From a checkpoint of a small mixture-of-experts model trained on Wikipedia.
Size: 13 layers, vocabulary 41965, 202M parameters.
Experts: 80 experts in each of 11 layers, 3 picks a token.
Training: a variant of Muon for the experts, 957M tokens, 7300 steps.
Below are experts of layer 5 (counted from 0) of a mixture-of-experts language model. Rows are named router (the router's row for the expert), down (a neuron's output weights, with its number) and show model dimensions 192-255. Each number is 500 + 40 x the weight over its row's rms, rounded and kept within 0 to 999. Numbers have three digits each.
Before each expert's rows: "comes before" lists some tokens at least twice as common just after its tokens as in all text. This comes from a sample of Wikipedia text that the model never trained on. Tokens count by the router's weight.

# expert 1
comes before: " ", " The", "201", "200", " \"", "199"
router:511542485543453451522551479461451506454465542477524546454543551454458454536546543472522554464452548448467460459537539465470510546451457538454502449487549520557549533529467554448463460548460448
down0:526553603544493486546566524568515480469528506506372507454473523492492528463534471529467523495470496507598506478534502435448492463518497472519440504524486415563462561487495523445522525511526440
down1:427495488527487557592560411513463500494500404501521512549447491486500489488477483484549475475481505506478415519461424555509465627471400507476471547510526508525547511533461415441493530579498466
down2:499523505487512447498538437496457532550455472456509481499494477495487499447462482534442534540564538477489536426516446451562474455461511465540438468543447548548505522456525448533547600532469489
down3:506559464549430505568540590503541491488454533467539552594455521466454460538526495476479533536505561478570466428483528528501489484488605504552464496494521434434487486493564393501506527501452460
down4:458499491538535509484476496536521502471431483523438539518486468418486478443492487570519532454516462497538509524525570402528432480488514482481566478479589479560560483505549518507446491538487564
down5:520441459437484552502484424516524477474440565539519558511558531523501514487432529551451479519462504544477459463448474470536507451485526533517513467527469517545573478478467566494526506516516483
down6:555495458467505591450527455499506463523470460525531469474554546486527527485430468501545474479557493542527472473495525497493468477499537516551439550497421553435487516541516456506533510539593444
down7:574522527436495539489459516456458445538505416515539440503481420487515568467504462482508568516486470421498469486459477534530493468473468451537506410538497493502448508531466466478498504461558439
down8:496461499481410556488460541518445570463484510457482471483498478517501494508506515440441513441429489544535437514500525496522478464499520466393543519517475513561557530543539472535514531507616502
down9:427476543501510525482526411530458524505530527582530511509469509525512472540504472487563415484491573494508508524470583492483458509460520473501469554472436477457539497521507506428453492564463489
down10:526443461496483490467459542459501493539486444539563516525481475530444496546471486479530487440461455512526539432530561514554506549474538496535510442526457529564604525491523524493450530483486509
down11:481514476461530535483505487445425533514514442521513527496458498500545456494509522504440506553440523490485554552453482481547417522487457575483472506512470501531445370503479512485484527456479522
down12:543582535461516486542552521588540484455520529567532458494521445465552524541540473560490503507517525489521449509444453447395490502526457527459535431559481461469489478457503517462449502499485493
down13:516498524475551464478483384522481522500526472458475479492528513494476538540547458426506503505528432505493515545448498519521470534524514478447511490472461448528477499468544484526465521465554423
down14:519482463431482489509543466527528450485535480448523516472513466560549525458534538446530516532553511489468506543546444461410458459491483526514554469560543470534506555518534539478505481565498443
down15:450508470543594520530521418472425493472503510520457578518500487513568502481485509443509511497485533612448580529499502492482531564459509466525481472466509468442539395496494526513531551501538451
down16:459553444499535469511478451521481507562521493436517453559500521488455483514471520530453483501466489560575510553466557515413492496448487524488558546405467495392482559527467496510492493514562481
down17:515523514575468499490469455552470474494508487507493477564482533510475468556516504529451484544503492477548493464546489502542524510507476607553495475440475468468494546539510462459564525575502498
down18:513551558526504462498481516501550555490481468502481472419526566463505535456500535511501506483496450385539531512498509551438522552505492469445483464490496553518547501516498517458459544468568497
down19:545473502545595457487524578460475437467448523492475554572463553382554531523454468505391556556458461504487536459483497478553465502561448488481472478437539469522411503468528433514541512535529519
down20:474518533517559464565528553495483437487508539521588570561442508504593452481543531468447527522481530505527408524451532512484533494524526467485486459526495454521538526408558468472496519509487489
down21:552569483477506477502484450497502511508449513467482510563505469486538482478370492467521533526557475490491472471487524528523519475434493488560425475538515496572465453506491503469451542507544569
down22:520520506531537496529531526516475506460509483508489503510517537560528440539522582524524429537575534555497513519499513512549543522483523501500541463459471526504502499475579474524532601536568528
down23:524508495473462472531477570530466502513478449483479581523516483459463562533519490535443486523480539498463552524470478506425515559506442444489505549504451494541469467489521530473587544485466544
down24:441433506575445550567514531425501534455491494506569476473502440476495508512507438486472521459434505502528405531496551452488478461521558452499544462554495552488548502486511554488467474523459502
down25:476411461528462418544501563442508536501502501423541498580463462494551511514500551529494487490492616499511438565477529420451524539460524502545546494511478493558489493470527452528567541522436524
down26:574413541499431449396465518501525521485507523516500436480480489530467470546559535534465517570468527436440465484447451528499465470488417440551491507448529552519523563499507501519480512502505494
down27:531488553472577498458482490513507496473543520493511544494493555507560431467489384437474546480532449505550541508470556478508546531461479509548577498557555493497419537494548515504486572513474478
down28:516445452463537465449457438535478421506522478536528444553532444550508483463442495599501567550539508485523516441438416531459469468499467566458544458481478439523496524478443533564596494514522500
down29:501532486573553488514553461452475486518496440519443534409456478505467502518474559518487474551559483477497463481462499510531509568550521466557532411468566525530522476500498457514552513413585538
down30:481465437468508478581522506443500506474455489539553515471534537512482442456525550515557531500493491392570543501525499509431434533459451500520546545449470553482489473488427470512450489484500458
down31:451501475451572568473516577479464500480564488477435599497558513461448458421499440551477445578418488482487474539568449482509416566559435541561458450426440499514572457527504501493474454524504575
down32:427563529430511450496529419533474523552569450474481498447459514469507524453470594442426521513526470456560547455455518468535487582527493500571501506528486443445504510616563508553475432462486477
down33:570483493487453533508466439533438539610433474458537506495512548534567520521524513487490470505484524495505484507535465492510512522495503497488538423518494426519477440465512567439462566530464486
down34:432460557498492499472506558484433548396505516489484474500535517507484506504467557473453504496519469498491436496516537499453466488583553531454534487527521558514557533439494481521503476505515452
down35:551520474472516447536475474462514444557529473515508536431504483563519550523481472531533525523552539464527540540458472550447429551512518538538473555469499444542489427555506474527573464509434480
down36:536541569462503533506521485498546533530550442486540514575503501464495529506522508463533512448583423448418469535552451515522512452454528482537492494515565535564540446556504569444459468537425544
down37:440535534503508560467515514555533472494477595512542436499514486512553592502526493531502523503483605540557474494534517496513553434517450505503462516497582554502486499488531424522485520491530491
down38:526523491557493521519513544444544547545562510432516491474489487482522574499544443460519455493475564540551529467480511482514498523430426394477475603497533519420488519523560513449432515588536491
down39:561456470475490547454503472472451532501524474543479469469487489558491564523440474454495463445523531556535512606462454478541459559494497550521533544532520478480506577556456507460484466496531489
down40:503497467555537546464448485425525496449457474491566443512407497475485424460460532427507493515545533553522475543542521515488439516513493440533496510521450466435534518530484538522508572564644524
down41:483552499541499490433520485496487456424459528470497530435487471498451452532516554547508548444479464470482519522486439471553437461493585577526541529456413523495446461483488510513455560536495490
down42:464492466473507512471521487464517500496517517541475492426527470510472551486496549478496442480519458462460517578560497473501549491582595472484476475517456514524486510482527486525560487494556460
down43:487487450437500483464479507486497553501571515548526513516487510450525496514525485547570487565476460442492489489508502496537510514490402479512520473520437521518494496534512477513514532535460403
down44:522474589510517458501538519461615506535495498402474493518535468531522512519540459473481520442435477450577535500541506515490494480501513519470442434426605527505552494549540511493527515569509594
down45:542451574504477483483455579543507462498451558545443484489531507451444530496583547527516479523458492470522598514472481446553476559531494515479399530507469510511478564506521470497516545498464539
down46:445517496610540549397615505473395465444507486464498454411404511454500497479460509579519510548545481549525522514406440543459475480499511573531549474516563521505452537487481459452524529563529485
down47:517448501478531463536440522513508506454479493499433516591507508537525496520497548531472489499446549512529538521446445454452452451546535491466479533495490496486441477528505498482519545491463542
down48:492581497508510554443483543473494523580514553488547471529483516545532463543548557398536449540502471476481444502531505511465493514456459456446490479494545572415547425446495535524505508550529516
down49:507477530604546528499505541511489491496515492481484537540534499486549517470540511503422524498530554472480467463604564452492470576490522465507473527502536497495521578491441516492538513436444508
down50:446476507476461524495567526534511451428491467542481578509523518522438483513523476525542508496527452485550478472502503486499532615547479580476492539489543533519490519451462523444573524472515485
down51:506595449497480457532450491458513489486532465481469494560472516489528429479468469508501588472508429503473450571443533458475488567410465566488514488502504507485499447471509551550511502518546452
down52:512479524487495522532528457518497472508524542536565494459497509468466502424499443432488466495591567483521488437625429502517561592522517547493509521480558544506540508413463510496583540505431534
down53:546497559510483606515528521488471473532484413502490522475401487520567529486476479481543507536493526566518500455433545450438486513469419444564575482398491520511502524491450490457547485532544581
down54:529521472503517561497575516467561559509559462470573503492494525527473480532506528435484530493506559524480513447495509495565509553489471485455540512489503517572488459494458471480524501515557476
down55:503454421446533545513549494515462463509447503398437469534457467559528534540523515521457507497495550481490518551472556457525479513509514532562442479404474462458502539488434477570515544522454469
down56:529547484542495525519468527472484529475498479419490459468509507455516536518486498487567496559513485505453462537505474484464473460537491513465531533445522466531465504478475451499536487506463516
down57:553444528570449501488591506549480469498453455486507501558552481504504448554518486501513469565481556494426455549489494544485494475551397477500425474469518520464471441500475527523507483507479530
down58:453466510584490575508477420478418503457527479469508509551496468504489447560501506452552517521525509397523453486453515494546479515492498502495485492421526506566486511503578529534496477537439457
down59:566444508513537505533575507485499494509499475507476513511536531499544476458511536514522442498521481512444493454506504539489529442454496513506499461511586514511501500483563448475522483552507530
down60:471479523499504516483502446498446463550446569458556569483496460535508613556482574498509493442444535513504537466486453496481503493508487478493441421469491486498472513480459561491455444492448471
down61:497478569565419575527505514486492531528530453501518463524518527517536508583537544472460485528561559457440462495584541538502543477499475560531458487518525500570506464471511521499545461485466437
down62:494538541526517434549468520527511454510512599517543486427507490497468467561487562529465435442532536478515529585481531462543467511469543467493482497478507544384555497494431510514535564445521508
down63:516519435452454501476516510531497513488576426547466473433493544480520489497493528506544525488529496534474577486553450471598516454495525464509558459478554487513490553514542450539491510513547461
down64:508494576421479536541490443541525537460538460513507551524552447573545498510536517529532421478472492522461483503461537546534471443467542568468449516517570485501501504495522494454510491475507514
down65:501551529464559514530500474464557426585565523510503476528450561521513477504510460485473493510532485514513444493536509507438502452468471564524543589488472592491516465470545457553533567480473575
down66:454479482557532422475489548495520556420458498537521564506592452534493528463528462542516411535513452516504485547471472481544520530552470432452498557469534512433450539489470428512468427477485539

# expert 64
comes before: " |", " |\n", "0", "9", "%", "′"
router:502530505532424462493571475484435503441462554485511543454531566474470445533567564484519549455458583435496475475511523459477491529495462524485511453495523526500561538534469593452457454536480436
down0:529600511445546513482428550465548420526485550451498435522437492471505517487525460431441502541476465527486536457531587467448487444506520467551500560399434489481464530499500502500479551479431578
down1:470430528467587473417490475517505543554515513495486533416551455516551452485536534444465510489450550558457477567506526521522486473475542425471536495577507494518506506518499492498480490526531490
down2:442532507464477490444529508527477457440466553460487444458438528438612546479514466504541485472475453445527505517464495507544437514474469478472450486461434450480511454503553512494518474496502470
down3:511525513414425493470514497495579504552510443502526495471483524545516523487486517445552496487525550445610505483448441416501480608484462542541472491453561526539552430545432523541445524466506498
down4:481509469595542577537522449512562512555546505442532533433493477506489456558521520498484497514463503509524511512520489572472502515566516517446572529562451420477444516407428492505463495450415544
down5:473486516505480482456524458450473543530539511507462492450468565515450534540537529484517510543534466520555576484554461421566501457466536561507477531578408548446522503509515492496448540576537456
down6:508496516554586476558389561534579497498520480522476493509582555469553536488581477503505529566512469534535514583519489487499499518574529508471487543520551467467493549428487492584511498501525581
down7:507491474474419500546480517533521507527489541535509530504458464419518421469515475531527453508516485522558492420460452523480567490455496491449468510423588515498550505534509511519478539506479517
down8:491506507549470529559460554537462520538541484442549528437526538507516548429519450543472482425558565585538532467516476482534505569530492487478527470529481483483447508451527503495522591464478465
down9:504464504470464506516514465481548551540403475534496447467552598499492498483511417481491509545600511462498436436503530494455489534444539530579497546537443478493408496488467520557548491491493544
down10:516540507466526545532493500455537498470569483512531525505545420438549511478469500429558517464557556590464480471527513498541444550506524485552507483481443574465505439531538499466497514466442450
down11:492505544520467491500504489550544555501480450516528451524498457554528524494446525481465557512490479461490517469560438500454539500524577468519519460443531466503400510506442491566526481463562429
down12:464427528444492459506504504465477540489519527551480494546503524555498519510477449491444484492511504507466492475524431534488532594433449450429558506485500470464411552526537535530511427467482473
down13:469506539420466463497489506500542501456388517493469512515555513521414500489528445535484519560511516444496556512477525479488527515471500539506493485547537474509518560470479441479488446473482439
down14:562476475521503500514498482533502555504504433514527478545480421485506489468534467475491484574542503487494535509455462558542497547539474550530518595528529429472471519491519505501506550477504458
down15:511506544478536474489520513540520451437447464515535530521502501475501470534496530517551517558456486481501489534492503466535508443518530561523472580518557472492481469476469479464490520465533442
down16:498461409503528500542463476439486487492491471543402567425569552473492514503521565480468507482477502505570465488515521470528534461529477530475515571486443491425486469473470531510469584451381400
down17:539542459513561543510554510501515550510482482435473567482499539454446499516476432431517475487516512442494507517446466488506435557507472548478436539522481547489509485475460512536462563536502506
down18:548617463479496442432551508583559424479551447524487535521501514462550478513560552552529492460571489544483498520513518552458505522535491521482503547521539457543482461516474459475512592516531405
down19:500474539417418520478449504543564517536479471497438489488445442556528485573483441519517530490519410530524506497526470446513434451516442476548572441567459488469430561500552497490450458461522472
down20:458459536494539530500534568515500525499494396554503516505453485452525456516476547479524458455470490508451541522559511431536526540556485548489531532491510529557561452460559516485499503511540568
down21:516492481472565456512548498498481523462544484590506499482518564550498490476524462465495504508488519478516480534489483462489477497402472532479478576521441527409518533460541495552452438514578585
down22:479521508516446468494487567502626563481492480501455498491507508549514515506452529518512481513480518495550517493563509504527522482455516533498466533410549428537502440514552507585492494473431526
down23:450469493437488528512435446497580519547536457486503527536550541509548498465517466527470463478484480524500581478577477473493523437515500528529587430480450520544500482507463513424571538536507512
down24:560562564542492525508581532605494529496442513546462462530479507498536450491484460507530539461502548524569449454520524517485591560458471533439439502537471489556569524557473531507564503485537503
down25:424541456501579531509519536484523475497485460516505483451487527406411569492508494531536509496556534508529470526484574492475496562503554529441510547533480506544456461489510447508495461541539491
down26:496567536492530422514586527458469537544504508470499487534506497514498507559552514523572472534476466525518498497494500493449476431471607492494482476481439536513471525447474522538517433476428576
down27:521472501523490489474480485544608513506523515459471457474517606555524439522497484530486499490521587472510546483568470483532473536472566488481523524527521524482488518513553491488502430495462540
down28:532548538535484543523446545573524477474554507496508490496555447477520490525477540462496525526538487494414470542483530475536501472511543520472475527494514486512468542430482494454530547464504493
down29:508553470429496551496491468459498475508469510427523512539584607450481522554548548457504445515512475558529486520473504483507479470455592451540521410527469511474476471518445490479383526500483473
down30:480458469523546541487509508483492512480508483486505484466429549493549562481498516488565420501422469507494527484537604522460451476527476493480537470515523507485494537523534474518518509521538497
down31:458488521529506553454528529531460407558548493460565461554527505505448545427428433503530484523507513515525517544470539410492400466440446450574525548552492507542502478447471500472510525526572517
down32:599484555472457473467470474541480573485527493503472547545594383432502482446552549524482521459518449571552521472548504469552490620490542491467500531493485477466430473508490584439467477537530490
down33:420500520544420470551436518473529512534571446479434522544551512522458503487550502495500481462398473519509497519553616551462538491566447536509546512464503493465514457498446492474602476519550491
down34:499541528536500545502549508467468512518456500512553515533564560515483508538464505534386547457539552542485496472520497489517484410530526501490440435513496491512523553589468478538503511493475586
down35:553554453520486532548501487532489503471525501461501480482505512559492513515446555505572560506470493543498521458501469503513498527593417431537487549513505566491481495395580468462532477514502502
down36:402453517487496504561532482482439510478513532460504467476455505471508580454482469519483482449468502525537502542562439508497450476453478427560549478516430458475502488501517550434528469430504500
down37:480473506552463458517558554494617446488543496565547520497480511477514496501530486479545509554445450456587458444490540494515544533512475521481532520504496531557561570551540524483476463545519480
down38:488540478484549464497539530550413456482481511584462500455458549426557513448553465522515425453520518524529513460476433508444440624485493470491522490503458464490469471505543489520525514457612490
down39:492473530499496518468485570401492482541475460472526515465523542513431502541534391555496502518487513508614541449549494534529519498499458498548488532481521568476459474474496556409509501542471538
down40:593447544500464591489504534483550536516521442501511551475485448479495450520483544464432482521538495548490474522535515350513514444495572468475577502425542475528493524469467478442518467517481440
down41:437515435469486495540482532472489482529614539469517486430511510529473521458556498529441473505491452500496373519567495417526532491512434456498505561463523484468481524490516487484446425508483476
down42:575480500482506556487482537498491495484587494487434484549484492473521521512457471408508493507625541552535426435505497497493571571500481531543427483565518483446423545477542487508459505525435515
down43:573437545512525502605444479481438423474475493518522478517490465466479528506505526506579496566556442523553580486457519517512475526477468477486456525509507521521545494513559487499527526536505535
down44:489510518542453521478533517473534404466475508495600470490419541511486422539559514565424486467501507483590428487498481444423547493431465468460401444540542453513525493480404565506503454492524513
down45:498508560446483558458554464455457521501519481520465532521523521512501482496565434507555491442512485432520428549466576504550484527528466462526543524526566467440526503444486546526456484485520522
down46:472488474505453488522527414455609469487486515458486515473438437462512509475440463450513521494565463532485482484482517463553393490486449448500534495522475582465493487481548506552430496525521506
down47:478531470458519448465498470522545464586423516519575487524472493518528520477526492487467515515537493453459520578465541595446527497483505541490429430552489514494483472547455536540423538462527507
down48:543558443543457481465544492528515606469542488469560520496580481523502441569482517462460510502486487522522498520458529492487506478488564487545482556511432576474533460505528485441518541465480548
down49:431505468468468442563460527482514489463582488482522495501475494495450482497463451514562476507515469457559510483457472505438447503474461401474449487539540487499516471534522463538518527497530452
down50:558517463492545467483425516458503526552464520500524521527418462521499490476515503479505508447573521511535517490574538421476527500528521478551514553495468461510515459462475491503517532447449531
down51:542480559534507483466528502506524517486506495473478484510479462480471498504469489487475524526512527474450506498453531536459524525494445508495517547492561591440494538476452513525484473491392552
down52:482533541483508477548486526477525527519492502517530485494508497517496523494485543431538510558436557509533444478602545465503527522513476549480482488460517510495451571469540524437511556513514510
down53:519507488488538552572484569539542555524540504499490570574446459477459541455489446537455429492510446500492480547502534506519530459507520458461432467509548456466443507464481470503495510506446532
down54:495487448488481528446511513475515540520506541440462518543467484505515386491438417499492478488472491513431538518540489521509473487475514522557460548520506557548483503448588563446499517497472493
down55:596453549519502570529547540475510517509518501470521546456411523527474479502564506499553424520539474463541497437538524491527477532514476449480505528481466576524624529455522567480530536493462498
down56:534546483502520567539534454455511481525524516530563484533373521430498508512507510497513439447481478409513523519475496509537484516558523445510410480503508480464475514442479583461478473449422552
down57:540456498469449441452520468536454515548470441487487477428483505525486554466446539532530571588488556490489496521562510523466458569492617513472463469443505448534549518495491538481553486486484512
down58:609555550514505460499468479566534548496568545425522508567505498500472534469524485451546428531424516505450494463503480531565535467463499520439480544474507497484520490481482522492557537519544439
down59:518539445562498548583521513551556539545502530466539544494550551538515437445493515501469514482498432509535517483472516496443500458451514473524483525430456495538543503486537528560494504473557543
down60:476505534483474555471464466464511470524508560519553487507529497488471516519464523454556555455456473540521523505515463542448464441536557480514478449434512453498449567435476497405482499525571459
down61:452539436528421525513532533523534469458517452557440554531478440471541534554491543432566396503446467549496535540497505477615529525531497498462543464477486538521519451548476507538520508525538530
down62:527558529513462424511433535421586528537485453502538535417489503499472523522499464555474561507508448523507530491407479437493493479471533528563523553546476500563514468500556536493517460504519451
down63:483462478538488446477452518504542561482520483529498516560509468508536436551497564501513484498502460453486465525513457520533469503488522512468533520549513538523499455496454492468532495478555527
down64:536517504413470457511509490500557475496504515489452436457491541545466514508448469533409453437518493498536516457469522498463511478517509541419564537489554469503507473505514506552474463512452520
down65:502470536456499485519492434545584537534479522480511506420563574436527463525494486594511512466514492526541512445479545475508418485520507567557612503490462602526393532477487538475489505465539483
down66:546469492474495591590454541465493560585528457435475499563501489501510504475511513489456511523528496447486626562481459492544566525511450564530566429505511556508537543457502494559553509559432480

# expert 2
comes before: " ", " The", " In", " \"", "201", "200"
router:511540494544455458540548469465454503447451537488524541454551539457451459528546544471517541459452547455476455456561542466458512547456454538454507455494537526545551542533463549449465454538456453
down0:542497499527524553512555469442522484492487414503440496438494532493543392434518432495563570512557558522464528539474477442420475481538489584500533443469572570505563496500480541448443448571516532
down1:516521507510467492478535465522473576489531420483496475439456553484473511536506491503524474547539445488485433541517505557490514488402487517446501483530537459559503521545536486577408443459456508
down2:547423472485482474497453525495514566446466519512545462471419494492474518474580519496503490457472472472536489462503551528509523580477469456514597556466486493535511420581483539498502501469476503
down3:493504532518523449482449456435528518509507490547472483570531435444473517531547421506559495499516464479577529489535518527476480469449486503515462460475482453507522445422453449581506540566553561
down4:455538548542490482483489495468460485576550575489501491489433495450517512530500494506468437508457486526463504463481487503578506572514473551509485487515449503555555541554537434493479488524467425
down5:465482572499478468521572498504479461458439553437544498497452519539446440461484485549554541533577536445543470493503525508503483501566508580471406396560463547492483539496550535505455488481484513
down6:541477487579496533477530464516494507486410535512539507509520527475429538523573423536432455493386515451437531457510512560432521473510475550493451457437491580501526442477547575491453541523537524
down7:540564509450537479507468475485487502528453527416483467495460501466482466505476455491582522423497498515468472470549485488489495488496567557565446482522487546456472501511507543532457484504546454
down8:545446411487441488501545548513445469504482454432551508480484515561512489508525432516556468567520502485464472507489482475479479510518474487463449453453533438529477473520500511539490479478581566
down9:509508468453444459525504491492603480509523418553536553472474525472535478543471454439508528470525545451506525477556522440472522481562516544516533546549496571466476507514449510541547546578437508
down10:519556458479469534560487497520528562442458534487576478503518520479563556398393402509534475515520512568453599476524519445489462531496488457477452474471530494475497527529554451537478503519523424
down11:559478547442528541494474543527480465504468447525444513431405482478458477489490503486538535544515478533483499473550445616560546507515500483529468480512481512473474520475483523494474568472548492
down12:466478488513599464438503479482437427432494498479495473557548545509470536441438507488489482469516512523476538495554495482468524517574483433488451587444508531521483514606459520565505554463473463
down13:522525533483530467561445531541521443526508538549480527575495525481458490518510518465484544516521478596507533576427498490490520482443529500478497514450469467492605512557495578499473511501496481
down14:544503482523480476521533470496495441440472453479477497497458501520470546491463551489467475548490556567486442522560473499448500451439521475494555457469517461418493496534579508538470511499461469
down15:552513533502525487516549461509531476520522473478506496445473545518432538457539485559531485622504512485423560522456546485528495515456511460498480504459530513473573520458517535466470540492527534
down16:454507431536526454483525526487464521464494489437490519461461490521522494531578516458562493519521470505500468428464513431521486470558509511536494570535475498508492575484438502544493500481543489
down17:514442553498475513538522486459551575560498488467468450499521446501527531501398565493453524479501504527497443476528446497568469492512444445479466462414561518512580446502553519560556563501480489
down18:520462514506490434455478468477493532513515475525507456561515443490505467533493496473578455491509480530536520510493508452529532564561505420512541499540522487464535518492497556554429505464480571
down19:484515460502480491456492558480557519462466535592533547504488530492524489509527520533475563475519536484500503489537478464487586551508509500479451522494528483473488432580503579569581493461494473
down20:435558466510458514515521486555483461452503518540487531496449537509563415501550544489533443557543522485471512455508470559494447447469548571459557445535530458599487444497456513527500521463500442
down21:509541470518547473556480495570482432534545483481482489407472453486514515520510524447421500481517433464451571474470535493556549465526543564539490461497448509491449481493512550570518439507530463
down22:449446438484536460526495515462511483514513508430560492536596498489486488508427474492473448520557540459579578511544569519488539578570515499508538497499498451477500489510504508510517500456480518
down23:468455553530522511578455491559520547440450518483511599442486541530525418499517493501513484438507440497502450519472511484522450562532526485454497514561554519586498492525536472457452538566496592
down24:628460519495451432480476494474516518517480512391498503497543449489463477496523446477423543465470419509522566481484462427448424457508527444485576515554477547499553468498549489518455544480524458
down25:468453471567498575530538437510467529467530456464505459500537498541480527506508500444517522449489415490453586459471478479532500418476539475558483535442460487501546494484514527450492513470444550
down26:525466482455428490540456469427502523467501477406512584504477514547486540532540537630525487450448461529492510501493471584475527494439467494475441471492523483513570466463525491488449437534423457
down27:531509529541548556475402552494478481468547425474472475497506568527512524457462527462515401544411460514496496513566506538528504473461514475548603537460535556472544492531489489424543513492564490
down28:477477529450509573499532522549411539501448502524492576502524481467523518446484540493411517567480427461437531534635515507429491486553421411499471551495498492476531441552514514551540529469503446
down29:564550587501543512457493496548533433485481468497557528480536450518498441549536428559432554487575486551418544495517571518445515500528476552565477505483540523469543476454498493522440473540474482
down30:488471551563524462492546487433508458506453506511515604577507546515531492497484432466542490498472531517522430529453484512476488529458504450481459475522549534526474527476579485490513467516496595
down31:529482494512531408438546514504457470478467483547443543530527524504511457504428512457454508529578482494484483460581543560499480482442492492518580488487500481487480457467482505548484497491484554
down32:512534545546529519395423552463432521489425474492456467540524495487493508563460532423441501465491507572517467456495531467491429540502540459509480442504483458483501425548537482519452509466499527
down33:491472534496514533563492525553470512552460526478569522579527523507479419503465505571485509494511471433486504488478494515516443434499446461436479502505519476496547478501533480439527506522508560
down34:479508503439463534573426533413517510476525452473505543550551506458452511560466523408440547464560540475423510499460525547487449552454487564502500563449476480511480501550584448522498513522459467
down35:513462528516541533532473477569464473473519544437508443496543460416447471491516487514534480508501535507483493557515480485443449501445558529423516545481466516512543530448495529513496549491499431
down36:519448499471468532493527447536464475502520479516507542417497522533533517504507463538481465496516517461516429430488455468449532468555524431459499455533501521482447564552494504498499518542563467
down37:474532513483466410483563502556544515525463538577461437463548503514519524408478486531491487491517439499397486491437514524510546445489513547501504533492470466461453536433473470502453494469513530
down38:542494521465521529450468486452434419562496545556518506510455489520476494516543481510495534453542504513487435503527478426532592546499484491516467540501476523461435498533520547531471622582502495
down39:421459592559553424547467578491503506514403540541475486574547515513538541497461444481481462466493477467447556517507513511484517578490442519519459524514497476499505462435532505483483485479457447
down40:500481449514453532469427516465474471539545527409466492443460631463514526514451494500581561512515577490482493451505523459512500523529447492574542567517536482574499530443509478513562507516535532
down41:506510522513445514526505441436461501480527479546502507480412490525528406529484381475531429416532548534518563506508536511529500510466486478542512515504518537549477516487555500515447483490520465
down42:503511534506539483496562491455557490494551429502512475550527476547487506524538526481514543478458527532451480424503445440497427494479558526457570466570506500438492459560509501511601472604401474
down43:567517480478487500478563416452530523564483500459491535539456460482479453479479551438522457485593492452494534548520411558547518505435453508536470584469441482537520453526437583450494608510415518
down44:525510497579551431485532504504496437470575530497498487516496485460523481419482460483488488528504554448525509455432493484446492463513489487566507596521472504549511485453520537463521500541505587
down45:471570463464484521507526494489482422522520478467514510531516577589455462470555513483470516498493484486502473449501522505503504552499485461488433528496509400477509445536507515527449488446523539
down46:422463507475423481467582439527476507549545522518505503481467475534555505445506502484417507471548518465484529501545417469463475489485556497518545492521497476516461460541521506476509530581517480
down47:495515527473568491466478529489572511527513470454446426499499460560445544561518491469500553566474512475507506571508526463449481564431504440576520484490532461416463431486479542444525456535512486
down48:535488461461576501486447517456538475522475492535533508544528499474537483531499508443500512500459510399476415559444498489446471526504534522530492464529453491485479435478488544477482520501480502
down49:458525478422495539461466463488454514441509508560535478435486437505557484556522501512490511501455425524474493587489534516465408569515471505537488452523509503527555465497437460534460503527523515
down50:497450579565518503472514484524550456495479470466457468450454581524463555440515507484504473568441451486471474500543489504452527503538553423493513465493494479504455559482551509466495456425505449
down51:492504502431530469538527493482535475415538478482493475445519602464518572445499493547522479454518518419600539461468509477555451478544512487469398474478506518494460553513484543509518580514413476
down52:505531515583492547525514407531525554496504565429448472502495452489606482465484517520494543467539554451502528518535463425488465510497523553475509493526480512503456501454480550603530524477471495
down53:478519519475529489502436524441521485506490467544477522442457491473472509541540518544493440487413444423467489478534505566477526502501625522473523508494538517510471414483542447561483481474539498
down54:472512439508473527507530459515471520504441430534513501441426477490480485566539513551428446545566552576507542515486374561423504547494460479537472493457452543534558521555559499529510445519516532
down55:519489458480449525542453530481597514471460590554474476510437504442540485479475509491522543502540440509508445438488501540510514545478436496501516539478466516489527497507540459480510520502501464
down56:537532481500411516453437489467440514587468490478533568493472480503509547496484494525492484492442502486438503522519470483510521485453490576424557489568458501518533503482498486449411415452409493
down57:502540539444560490473477492518558495490553514449542468506533413553563466526525431494542435488474498476447480507471547529495441526517565535565492470496538484478535499579512476480456485508503461
down58:484511437478457502485488529554433482491485454476547495538449503539481553472424525513515495511478460585454540527467546432468535471500547509441529531507523555509409492525544489533484486490543553
down59:500500479535529537483616504428490477533504484439481488510558529545462471490517560462550553499427510461509528513551521498478557508447521560534498465489469421532490511515465465432509543522425591
down60:505551477471520471505551437460455474420397474468546514441551455482499521504525478459576474503513497447448525465445578554561455574518543519490478551464447561478515459474453479447462427416493431
down61:448509512576490500458453487474543566556511493465514518449518485532484476513490491503525519517461472509454559507447460485525486507551557490589512402475504544496496509479473444577592477513474525
down62:546494491477467549526467432515508543571552573525535499503487491533504531504513426536503458522453448443481528546483516461545511527461544506515482458560510532480511465527538511524501470585531448
down63:524560477488486497514485507575497448482520495491480521480468486481463482541482510493508563419509557522475452508463526530474452545505501565556435559432542496524486437475521524571460441496514490
down64:548479461474542462528470546445484470427478547477496545463450457547537534463439471543531530465464459532448446553498450540536513473539466480555543562484482458546548543534451527528532433434540540
down65:489572425471494510546484507537571445416534500602577550473491454526508561527509432504478464490535521541556528458449489468566468516502436482527442504520467478541494502505497493535537473518482512
down66:637501501491450445521526488523457509460504500504516540550534446491466437431565554522447440444462519558437487501591483515447461445465498474437471478522497474599480550501528467506484522467522513